{
  "n_layer": 9,
  "d_shared_expert": 0,
  "activation": "swiglu",
  "router_score": "sigmoid",
  "init_std_router": 0.00624,
  "qk_norm": true,
  "warmup_steps": 241,
  "final_lr_fraction": 0.0
}
Below are experts of layer 3 (counted from 0) of a mixture-of-experts language model. Rows are named router (the router's row for the expert) and show model dimensions 0-95. Each number is 128 + 24 x the weight over its row's rms, rounded and kept within 0 to 255.
After each expert's rows: a language model's description of what the expert responds to. This comes from a sample of Wikipedia text that the model never trained on.

# expert 19
router [115 140 172 130 145 132 116 126 107 102 145  99 134 125  87 127 115 144  85 120 117 169 125 130  62 138 113 106 151 115  80 150 138 156 122 136 122 128 139 131 116 116 172 121 112 123 153 126 135 155 125 128 103 123 186 120 137  97 120 138 134 117 142 110 106 156 136 151 133 147 119 192 141 106  70 131 113 121 108  75 126 139 150 169 143 164 153 165 185 113 122 132 125 117  96 143]
It responds to: Music titles and list dashes. Commas, brackets and prepositions right after quoted song or work titles, plus list-opening dashes and phrases like "during his", "against".

# expert 33
router [114 113 152 137 106 144 164 140 116 126 139 143 150 139  90 133  84 131  79 135  97 149  92 134 102  99 152 119 136 150 126 105  76 131 126 103 168 136 143 136 127 149 119 138 168 125 121 145 130 127 142 127 130 180 142 104 168  86 124 104 139 132 107 100  89 145  65 122 161 149  77 164 134 156 125 138 153  97 138 111 152 132 143 143 112 134 154 148 158 112  87 152 133 153  88 125]
It responds to: Nouns after articles. Word right after a, an or his, often one, another, series, group, species, as in a one-year contract, signed a one.

# expert 16
router [102 135 144 100 122 128 170 142 116 143 130 131 136 164 103 112 107 117  78 129 120 146 109 178  82  95 135  93 126 122 109  73  97 132 120 102 132 138 148 128 100 150 142 128 174 141 143 148 108 163 117 104 144 145 132 129 156 103 134  68 109 131  86 117  79 131 116 124 144 164 112 153 110 126 123 138 133  92 120 119 163 125 161 184 117 118 143 125 137 137  68 128 155 132 148 117]
It responds to: Mid-word fragments. Middle word pieces within common and proper words, e.g. Austra-li-a, every-one, The-re, co-ro-na, A-re-a.

# expert 7
router [102 118 152 129  97 123 148 153 106 101 153 121 152 151  32 100 103 183  72 143  82 156 107 125  89 131 109 100 130 146 141  94 108 112 122 110 130 131 162 133 132 138 135 107 160 118 123 186 114 140 119 103 128 175 156 130 130 123 153 125 125 144 127 126 123 130 157 125 124 173 143 147 126 152 116 132 121 123  93 115 129 151 111 171 131 150 134 144 166 134  99 112 135 130 139 137]
It responds to: Table cell openers. First tokens of cells in pipe-delimited tables, such as "at" in sports schedules, positions like FW, and name starts like Mc, Ra, Ne.

# expert 29
router [108 146 149 155 140 134 140 145 125 139 150 117 133 137  93 121 117 153  92 149 116 165 141 147  76  99 116 119 134 137 107  82  96 127  96 142 119 173 177 128 108 151 155 114 171 126 138 167  99 172 136 106 160 136 145 134 158 100 116  90 124 144 107 116 100 159 130 137 120 171 143 145 147 101 103 129 131  92 113 128 170 123 170 175 111 154 159 144 146 109 100 156 123 146 113 105]
It responds to: Word-internal letter pieces. Short letter pieces inside words, often after an initial H or th, such as H-ist-oric, This-t-le, nex-t, Post-al.

# expert 46
router [100  74 155 134 103 151 140 165 141 139 122 102 148 147 114 118 129 131 110 128 120 140 153 159 108 102 154 102 147 133 113 115 127 120 119 106 112 147 108 151  75 122 126 100 129  95 152 135 152 160 132  95  93 174 169 112 126  85 119 119 112 115  95 132  82 148 127 156 102 189 136 146 112 129 102 131 147 140 110 133 190 128 139 145 157 172 129 109 130  97  91 168 114 142 117 129]
It responds to: Title and header boundaries. Capital word-starts and structural tokens at page titles, section headers and line breaks, e.g. "(basketball)", "==", "•", "the".

# expert 25
router [108  88 127 145  89 145 179 167 140 131  75 132 103 139  97 125 119 165  58 121 147 122 116 146 114  91 133 108 157 114 155 111 129 116 134  96 141 147 147 113  83 119 110 107 118 149 135 129 139 164 138 143 102 158 157 121 119 147 150 170 121 160 106 129 132 139 117  92 134 153  98 142 118  94 124 153 164 127 109 129 167 165 123 197 131 138 134 136 113 121 109 143 124 128  98 120]
It responds to: Name and species endings. Middle and final pieces of surnames, place names and Latin species names, such as -er in Gehbauer and Adlbauer, -co, -o, -u.

# expert 49
router [125 143 151 179 133 125 134 118 121 105 123 109 149 134  70 160  97 178 107  99 132 168 116 107 112 101 157 121 116 115 104 126 143 107 125  92 120 156 154 147  97  90 145 115 101 120 169 149  91 136 166  94 120 129 167 100 159 101 126 127 117  91 111 121 117 118 114 169 103 156 157 123 122 131 128 145 120 163  90 113 118  91 140 163 114 152 109 143 136 106 103 149 115 103 145 174]
It responds to: Semicolons in lists. Semicolons separating items in schedules, credits and lists, such as "Memorial Stadium; Clemson", plus commas and suffixes -ed, -ing ending list items.

# expert 37
router [112  98 117 110 107 135 160 196 136 136 142  93 130 158 111 143  72 106  99 102 134 130 117 129  83 132 144 120 131 118 154 104  75 161 133 108 133 147 134 138 131 146 138  98 135 146 132 155 108 175 104 136 121 188 158 116 168 105 118 132 134 104 116 103  87 152 131 148 136 133 115 138 164 124 136 134 173 116 137 114 180 123 113 119 107 129 163 145 137 122  65 127 125 100 137 125]
It responds to: Ordinals and early word pieces. Adjectives after articles, such as first, second, most, another, final, plus early pieces in long words like an-ter-ior, ear-li-est.

# expert 26
router [124 146 183 126  52 130 154 163 129 131 111 100 139 111  93 137 114 129 109 118 133 137 130 134  94 107 116  97 150 119 134 139 134 120  87  98 119 132 148 121 104 132 151 149 129 124 149 151 131 162 110 109 133 164 173 107 136 127 114 138  98  92 133  69  92 163 135 170 121 172 117 151 173 117  93 145 120 118 105 101 137 130  99 153 125 176 157 162 159 123 111 110 131 127 133 141]
It responds to: Concessive and narrative connectives. Conjunctions, auxiliaries and narrative words mid-sentence, especially though in even though and Although, plus because, could, would, still.

# expert 14
router [130 131 139 136 103 119 146 162 117 135 131 121 136 117  72 133 124 156  94 122  99 145 144 124 109 107 123 101  98 134 108 116  88 121 106  79 122 152 197 154 110 121 154 107 111 151 151 179 135 168 117 108 110 165 180 128 141 115 127 160 138 142 126  74 131 114 142 158 106 152 131 130 129 160  87 164 114 129 127 122 106 107 141 138 144 145 109 139 168 134 107 117 105 124 157 185]
It responds to: Capital initials, table cells. Capital letters or short pieces starting a name or line, often after a line break or table pipe, such as V in V5Monde, P in Peter, S in Saxon.

# expert 4
router [ 97 130 168 142 110 120 115 108 111  99 139  97 122 117  43 133 112 150  93 113 119 158 129 131  88 148 118 103 139  83 157 126  96 134 129  88 158 113 139 130 154  71 132 125 183 128 117 147 101 129 152 127 131 148 160 126 128 122 143 121 124 135  93 129 120 154 140 109 125 172 117 156 119 131 137 155 132 105 129 143 150 142 154 191 132 105 139 167 150  81 103 128 139 120 142 144]
It responds to: Infobox and table fragments. Word pieces, capitals and punctuation inside infoboxes, sports tables and lists, e.g. "Y-out-h career", colons after "CFP", "(PRK)".

# expert 21
router [109 115 178 114 112 157 142 159 110 125 158 114 135 134 106 145  68 115  92 110 100 161 112 143 110 124 150 118 146 122 141 129 116 143  92 104 145 141 120 150 108 129 119 152 147 103 114 165 136 155 120 118 118 168 152 110 182  97 123  96 147 114 133 115  99 167 122 116 150 155  78 168 128 123  88 138 137 128 135 110 160 106 117 147 146 125 167 131 154 118  48 132 146 144 106 135]
It responds to: Numbers and counts in sports. Number and quantity words after a, his or first in sports biographies, such as six, four, another, single, se-ven, first-team, career.